Experts of a small language model.
Experts: 64 experts in each of 7 layers, 32 SwiGLU neurons an expert, 8 picks a token, a sigmoid router.
Below are experts of layer 3 (counted from 0) of a mixture-of-experts language model. Rows are named router (the router's row for the expert), gate (a neuron's input weights, with its number), up (a neuron's input weights, with its number) and show model dimensions 0-127. Each number is 500 + 40 x the weight over its row's rms, rounded and kept within 0 to 999. Numbers have three digits each.
Before each expert's rows: a language model's description of what the expert responds to. This comes from a sample of Wikipedia text that the model never trained on.

# expert 56
It responds to: Single capital letters and short word starts after spaces, hyphens or colons, such as genus initials (E., P.), bp, Cycl-ing, °.
router:472496499525462533451520455506540549490507474513455484480485485527411566528520527475511527500484512516524517571506555473484463519528464482456519482572476456500457484542503493538481477560496543391559510476598550515477504519452493474545529440520560487436471448472531388469509458486469525454503526488467503580463496539521559571514515530481464455516482522407418549423481500481476521465601
gate0:437460489573513500489506470465540507417534435520518571552487471493486577535500554502448476435474531574513468430525531509464467518510526536472493539473467525509519500507452483478509482575489584499454526482535554477501487538494530480525498544491565452424482411511539448489461486491465481493512555494498464537437513555579463550477579559492497431448524509439513514488455494588458493413542
up0:483486461485440531500517418526494487528458474503555414553452466467531564512500475463539463406524517567556484530443491476447482535525570543523476446521567494498488515549502488464507511574513485491569542481537460513452566532529502505542527480491505549523439522448553474474514424483461505508533535507453505525519494488498551511570541486593498505473468547556533497434577569389472460504525
gate1:590582487510461519470554479534465569470422509531525443529503506507503476506416493502422576574544508482461491475462488453490477470459571547473473527511513495521507454589480526519494551551500563524454493539489547530481470475492434506440568503513544476492467556518484473451418458457509460499515584498527459556470525542427557562503531549477454501511500550492487541440530455449539509481528
up1:575377472407461472577533526474533527500515471467458528447495459427542452486545504469429536477479529541521488441470552466524575482563509509520469498543511508460457414396542474462526475502512530579507530506566448499503495490423527530512513542530509494494471487542472393501528498404469477479522456569523514492494530477514544521515505502443504525516479475519520529505530466562481461511515
gate2:381578495488513499473468469416542502548478491463504561510538456503482522503429530482532454527512489470464539465475550483431530566555458527491522441542472466444507447483541467464479448509471487564527503494435524435471471460508455565523575470472500485418475476487568498486504485488516467551525532455546529504422519518436564521526491541541484526503461567503458511566536582440479501463548
up2:552430473449501524525508518442470512449503518539464502525539489552475474473546521511509503435463521505495453516511489529517501485533493531459529512500536432417453544576415505463508524536491497387498504573479436499524494530490567513465531487482539476399497547512481500508498418488490485525463491559510517563516530545584476567531581536606461487489498495496518411541471435495413511489504
gate3:552469454516439499462511499510499533505547440461486529506447464524430539509519463462507527526535512513525501514495498458501392478546554467453465512487370559523466520487445452538462479570492569442529457438487528522459532451525417435501542533461472493538483521482525469462504438614486519452507416484499556543531494472485566558498541463503484541478507461479484512466413488518488545504526
up3:461526505475448464443453477443516455519441456534511591502492538570508449474559512505515422484460422508502502486455446515502550406492511491612533558472503559473549481575570484533539513499507472444524521541468474499486499518488485592432521464507510485463478460488494421586531508470487507508530494489510475476471557474533524501550489538512519473480504547451460447494429469562563420518500
gate4:465572489494473493478568494509543498535448529465483514504594514476404512452445537455572493491480439404491519521483544500538438473519455536528550518465472514529533489507532536503476462518483536533568561474557498473462500488509433570576542544482588526454501538505455447457526574502454499492493503460469512506471488518509494498567508422409506468457456520452475543471521538525481594531546
up4:542502459517505558520547549523482416472522468536420531419492550528558505477545507461510508554534559452504495530471502514469504477460478537539488471495474516499567508506477511471537502484465419484529461553565463535530493499507524478508488450467541584482576491409528503484402511457401552503503511455493491576495560452487556474473490556445491595531494450544464491471480511439564484442490
gate5:482516480467484501399564439459472462504558505487448433443531446505545534500484522518550572478481503558440508567552503485559445524476514528479507559541441498531470533442461478544436492487528532462536483549514510506458526467499417465506595454522518519507536435442488433454509449467535491548435473441488544525537514482446510488495488455534450455522457480492474451535506592514507537457575
up5:389471480550532489485389519460518480470531512521499445560515539559518552461476534489535512528526478508472533431549501497518536515474512548465510524471491536426540456525540436486581500513549429536541418421483464441507526469519506550451469527497500471508490496582533562515512513504525563516496502457432410499443487490457509554548493464463472553560463456499532501537516525541505561522571
gate6:441464511484498545483465388500520505459503472494486554511544506557508543521456617526469522491553460511419589527466520528481432512524505420487497499494549480420496482547513455537439563542539506441458500468447535476530466501492428554443472502535559542513444524492482477556594522568475503534546493490497477527530471539486603493453467466478510550520527483474524549498485517479519521468556
up6:516514451488437437526436517541480506476520438593551477555467473472521540519558489536513512488509557465572550566489493492438523566487514489446599503451426492472530506507501538491608471458509512467560463489540505592494536471537527525447528492501501546514537450475426549496512466471549501413522565469494476437557505512535444491481474482513528525598512564536491501507520512516487466520458
gate7:540524519516498529434473483486538577531534526460474529574484476482473522531474482491498534492479465523455527447437511508476502494484444524571450501498509470528480545522416479526449490500506538474545502500568594476517490509489458485406533477479496552469529463444570458468547518445570537445524515553471478545491487546517484482413501434486473450553476592417465583509547469473471563426543
up7:527482481496404478468549585550493488513449552581470530534465464497513513511471577569455472498494474420516544519518506539521501545452526478546495491482507508467510545465471488433523574498511542479462513449447514496554467403493534443514528475493532493491471476557507458463497563520573458504531558450446492511503548406495506480532516532532535508448577495603537480535448577497478473433503
gate8:512481479449506466513521443499470563481469558507562477489501477575515504552480516509502456437473467506527490482492441498533528469471460478511556492495424535421481502513467514483477455536496576470493515398484500490412500544478458497452489465418519519444509492437469539502544488416459485566521520451529473558444480538552446551407596409489413449485476469517521484492509515501513535444520
up8:502446490489454435562519493517478460491537423518467518479532493616526547488507526473532447454514457459528540482479481554489444438495468533488526548516543570487503445436442491515432477561511509523484510447512453516496491562596437481527514442478495490489481508492512525583453518509499579460560406436539515480472448492509459503478454467380511495508488507494533508441533533554444461493495
gate9:481484484454499494421464496470499477528551503547477451449518536472470565489509562437478484540522483491447548504541530439476532487513534597446515505451489466516520498439491486569451523529567571483496522351571539476508517421505511535481488522512500471500502445463496484428563488517508502462519485445453445521514536559445479547526467536545488501456476499503389487545521447453500527444546
up9:487492636505520468525511527584519450493454492484499462456514510494463496476463476457465530529451533424513544565534489492484416456504505511512514508522514500539531543509496455547529494562595542468514475487463547508573467458457415445469492508548508465510505566507524474440523470573486511572479523504534491506487525454513512563594497507440473567501427414448460566538453478478495487476521
gate10:504543488512478532514498477501502544477498464502477496533504469481408548479526489486533510513568461489511519416458508507501477431560509492537456491438439498477453430579492493429488477533550509536514522428501428504486534411492608478622449483523487500546503436433508489498438434493532549525495531468452533528524486491504530557569462518532469529407494490429480508495468488442557551505520
up10:518428491481459598527563509487508436475564509464513520444470536495478538543456480457545506562494494528484422625460509489514533523514535405479439491560537445489550558545545492465515474523448518491473467491440446549414546512478469497463579464488549559476493456592484473496482422490460491512497456502505492523485526511449498468524513519491532459500545537474541515430516507498562553471518
gate11:568507523547539498458567516480437596484505517398463482485472502504438492530472559474492418535465397487591414497523507475515500503513504470465477527517437507453413495525480500518526509530479546485520545496505533429440542575479445474558507493481551475482488438480510471430517497481439521470520504422485472482454468516523572568473441474532474469440502506454507514465559518542488534502539
up11:454555508493480487521543587553472504507528490469555473486529421528469467569500477591505588518539505490476539565524425459544423485437510417499573544494561477447483519496430524489530501505492466592491434492526457495554525512480483478470506548489520508510552490428539505449575511546525510485508489443474548448527489542535423587500542543451487555499542498485467436500477505522509535497484
gate12:503487497494468536548467507542512474470453572505522551497485519501526592509512486490507592472494595486517473583474550449501489443555472463510488508495541465452516428548450505479548466488523536468548465557552584525454488567511493518537564416526553546511490489560461474487502477516466550543564504478486472504539441508435477497502471496461466544590547422475565552495545472560518464501555
up12:519475489559470456505517485445432552449509456461465436457532529488542491483580576554476441491492462490514490512527500461515525593470533527454497475585515537497430561505494539467531539521484553506491563483522491509515564493519534497458487543512486463572503499502495474418453472501488502480477472538543441543513605518458539523535555460555489571541448489445433455527473458442410458504454
gate13:487524516396462486499471470508552456407566510493440492486453512528400491495473587492547501493460499484488457521479471570484437513474426494484579484481496439518511480556432459518534475554434447509586521518547502509495474545495487453528528452567486523473503518476464517504524473437492465477522546503495457616523461496545501588525452515421482491445499523468488525497523522473546560508536
up13:515549467493528556512489542474497489440520509501546527479451511497503523528539529451504506527491508473549497556549554479503516527487468577455498469538522444515502526481444452516387483509601584452479490570582581577527449525491539456500526528462547487416503476537567437466481470519518508450468542459515429500493472511425447458524442484454489533459507517468495485412531456474488519570528
gate14:496465512503467564509498525436516485474490450584504479543497566482496533502466544556489554537480480517402483475506506493483558465464496521459618533480606550512481472430471500517497532564487576453503516455528507473503481510458491521573474547484515481492472454537425460516526405477478428440484457431574499486438537514507522542553436558454535543509495541451511542453507494521513492455504
up14:470474533453411548542424545473550533520543540419417405500501489499490501568520481398485576452549516583513473489435488480533549529486518479496541479451445504495547486568532493417498532484515463468584492463552591489511558459507513505497523507444458490463509585503582487540516516455527547487509498527494471471561479476539452480530468524529470496506507527463496521546493509475499516549513
gate15:577507494429511510461586512530510525535496442505511450513507515512426502440563550483496454505455516532475602536571582435526511425467464486500507511514442508523496521477500526494463531511400476478518494521575485534495469566518509445571547416456428543462499477513568474448509506525494502447528495528464576585467512517455523516475489510467514486481473515444466551444531513530524550453544
up15:488513514488504487502502490481545567523499513465581528492562450539494485530487521484470490481552500454420539553467525467533455483449459547472497478492546495460552455437498564462549516464530441478523458489475521464514468560549423648494516536557509499526508485469576497551509450447425467565482479523510465477505469526528543520574470442485519443456535458513579507568510484437483489420491
gate16:479500463509489551531458466453498459509548548519406449490495512523506492534451473473474518480519468478526446604482483499532506462538409513494502550533442519465546457568456473565487517533484493443528524526544511522441552583451528480469475473466584436488500525404514424500553421459482482479489490495454472516492503518498488545507484576468474480530407484525467549580441471534521473548556
up16:452563470476535544448456506524514501491521533478528503516542458509509407538464444482467446440487614542503439520469389517446475486499522563513530520551550528519572451500566545497495484508474467464470552447497508443505506553484461469452479545505485457497475512451534465484464585493541507515515568581447487558464559502501491532523520479492567564484496518445516535547461539456418472534504
gate17:501502516443478546492569545540551549520466477497506488421520478491496545516429526470439490487481476507532496512446438444540495517419487532560522442472449465533495551428499476463527525505520586504528502467550509515523463466456490501555514522499480484490534508552493445470470470488506465515520525566505515466394473529484569488519575598533490606525491416497398517443468431514478521459508
up17:477543513505528527460425535501462501521520431505436538518501493545557446561539547513439542551496489494449472568551565559539538459454498532520514521525475552463457510526531503524475497494498504559446501500449534514469502471494545440477407506470479514524462499574424561465497573571497518507525499499471564486472518454464506469470435498612577527557501513509528498528528394440477506455459
gate18:455496501519467524507528555476510522484517432534489467574530514474449529539522479448442489515547424489494511548498481491510508472521480474454496573447573455551524485557534567506404497500531554433471556430437549466484527475472530537547519508463532476551446455551546573472544493613501508504529533483482526563482475552523534518515524521485469440455566480440504546531426542501423543502526
up18:444457485469537504491516435495467438491447498495470543464475430467494542516531513503504481449534562444527478506492524508538536547448528431470462559488573525517562491643520516476452413492434502511567478477460514486530557547531490529550502529521520507489575581525478471496501455442471515514548485520526534593500496504561519542562560508548472431525558466482533538516531543535504560472496
gate19:519549514494541544462534449494494490428516513575470519468567530489465548527370500493507577599550523518545527442580516506502509454525509486463433484541516467487442461564534506528487530517502488444533538428467528520556511444541505524437562505445546504515497485485505498478560518537473550532557495517485550572513481530441507581548523579571504512470475506528479458507558465481518538501541
up19:517518490512554472466470495523520578507513478542402468491518500512484490480511464518462495532552490481470461469511474454474514402427502566505487452465479588498447467496497505513509493451452563490461532438502491520429506435476487529472384503543506497554487462508550464541604418484496473435479525490454499411499565471514513535412461483419536498480451510506549559551505503486514438478486
gate20:469470507581510498509433522567546488529464522448497472505537503501492394527457589535505542495438530509485554550492502485538466554499490461476527489502458472464466450530467485496491466524541488496578445522544530473493502425431530498478496473553525458527496434484494490404426491458463478539486480473463479524517438468483582537583526516524469534472494472458562547496485445560409591480546
up20:527452514423497501425472521469520417579465539482443523484500550461470442547498465509535429497474456497444584463495503514499489482461536490440546551430511487516505498557503527508478500459461481534484545521556421491491526531503513570423511496504505417506530481475504494508530478507485470475457415458493444447483435526426535483556509491475486502460532541467472384587508482542585496509477
gate21:551497474528458515511544473485541546487601459531410479519537540593460451498474453478501557458514459537543500560495473492499476404583439486493495566604462524483476486507534479532494526552446495458529493488566531505516506545468583461576477513520512485420436582550489483534514547510511597454509496527490476534497530500481522513488511579450507490502487529524528487482454516476455555526516
up21:462512560423459541503514509501503506486511557554436637476483451461507508509443488444473507526470477521485518480526407471513526523579541511532568523488526506468548480522460475450585490499620509464532494499455518442475507530484482449429488491471526450515481516494530535483496566504477491542516483558478530526512521448570524474501455563576465568488485550511435459558435490471480490548543
gate22:485508509514566543515489412494557484507522461468508473458492518573547452455470482525465565548483549501440529470468520467387423479462500452466570450548430483432491444516496454536498474572513530463498533458548563530536455546473541447439540520506480461453481463536529491501539470540463435585475478529506481580528501519518492542438459576506518484484503540522506490536565488498452469487557
up22:468556450454503531526512527530531519497483470438450482472446542491503509476538536501514553515526508518527437516487487510550468502524516402518526501519439544490463513559545555484531616507459527501465584500556470488476513535473566489524504508478506535480564531575440470343495463470559535483478443532555485490562530465467505472498526560535441436477541463525573552475536508458465504520480
gate23:519483512469474479500610475446513555506509437517455471458458599467536526528477553456533452520469533458527477484472481556506475515567477488470491509509472457472556495550553497590533514463552492429514500439542475452504501509481452502437544437525506478464442466473457411497509546445430487520487450495414518549504525494500496527559561492489431466544398475475504486478577474480484512452537
up23:521492473501494552448427498477512502459403489435529495545486498439453491443505524463513536479406594480528484532444467510479509528453457571512534489583478542536489502522493494506509571474486473519498500501537513509543430524486447540479556504503522407508428526495525515542512485546506457585529457593570497490464564483530467560409506547436513519524433551525521458507570500500482526485516
gate24:473532515482508454490490515559495574526453540470531426530515467518483525597434505599492535514496516499533534571543523525478495541437444457567508500553525559467489479460493527477491462500385476504418556521468564583481508527492523456557516501531532552478551533525501526517482530441428463570522498521487527524546436510506485584510448501500498438495502522408476509473555487539522450493531
up24:449469483544577469453538500430464474478520488443419462462514475448526476578590500477471461542554471471449540552515487495501475588514530509467453535455482489472476524542416458468559443492521500501514431482470483443471491497474479518527462536582523569605491488473482427493463480525495500529420463544518481489483485495438486479515508570477495492549465455452463470561520552559502481449541
gate25:486515451466519518520492506482492508508578467557489607497454511491449499485469537468447460508524487567514507537488549510502401455584440461522467471534533443507523451550535482521448519489494515489564517429599396535481453495487521425496511476537546519447423461532471474473472405451469450476453490472482495523492472552515529531504516494471439433514454505442493474474531486499539503418540
up25:534498580500461482481442484501469508511509604504491562520458471519468492564517519523522506498486485573466503393474511550471479501509490530530550492469436483452445382461488473540517531467476481471401468560417481492546505540509509459472500475498486560469467493531533501490571485514582462500523481538480440473510453482491467501511522519554528497524486419618573505471546530553449480448493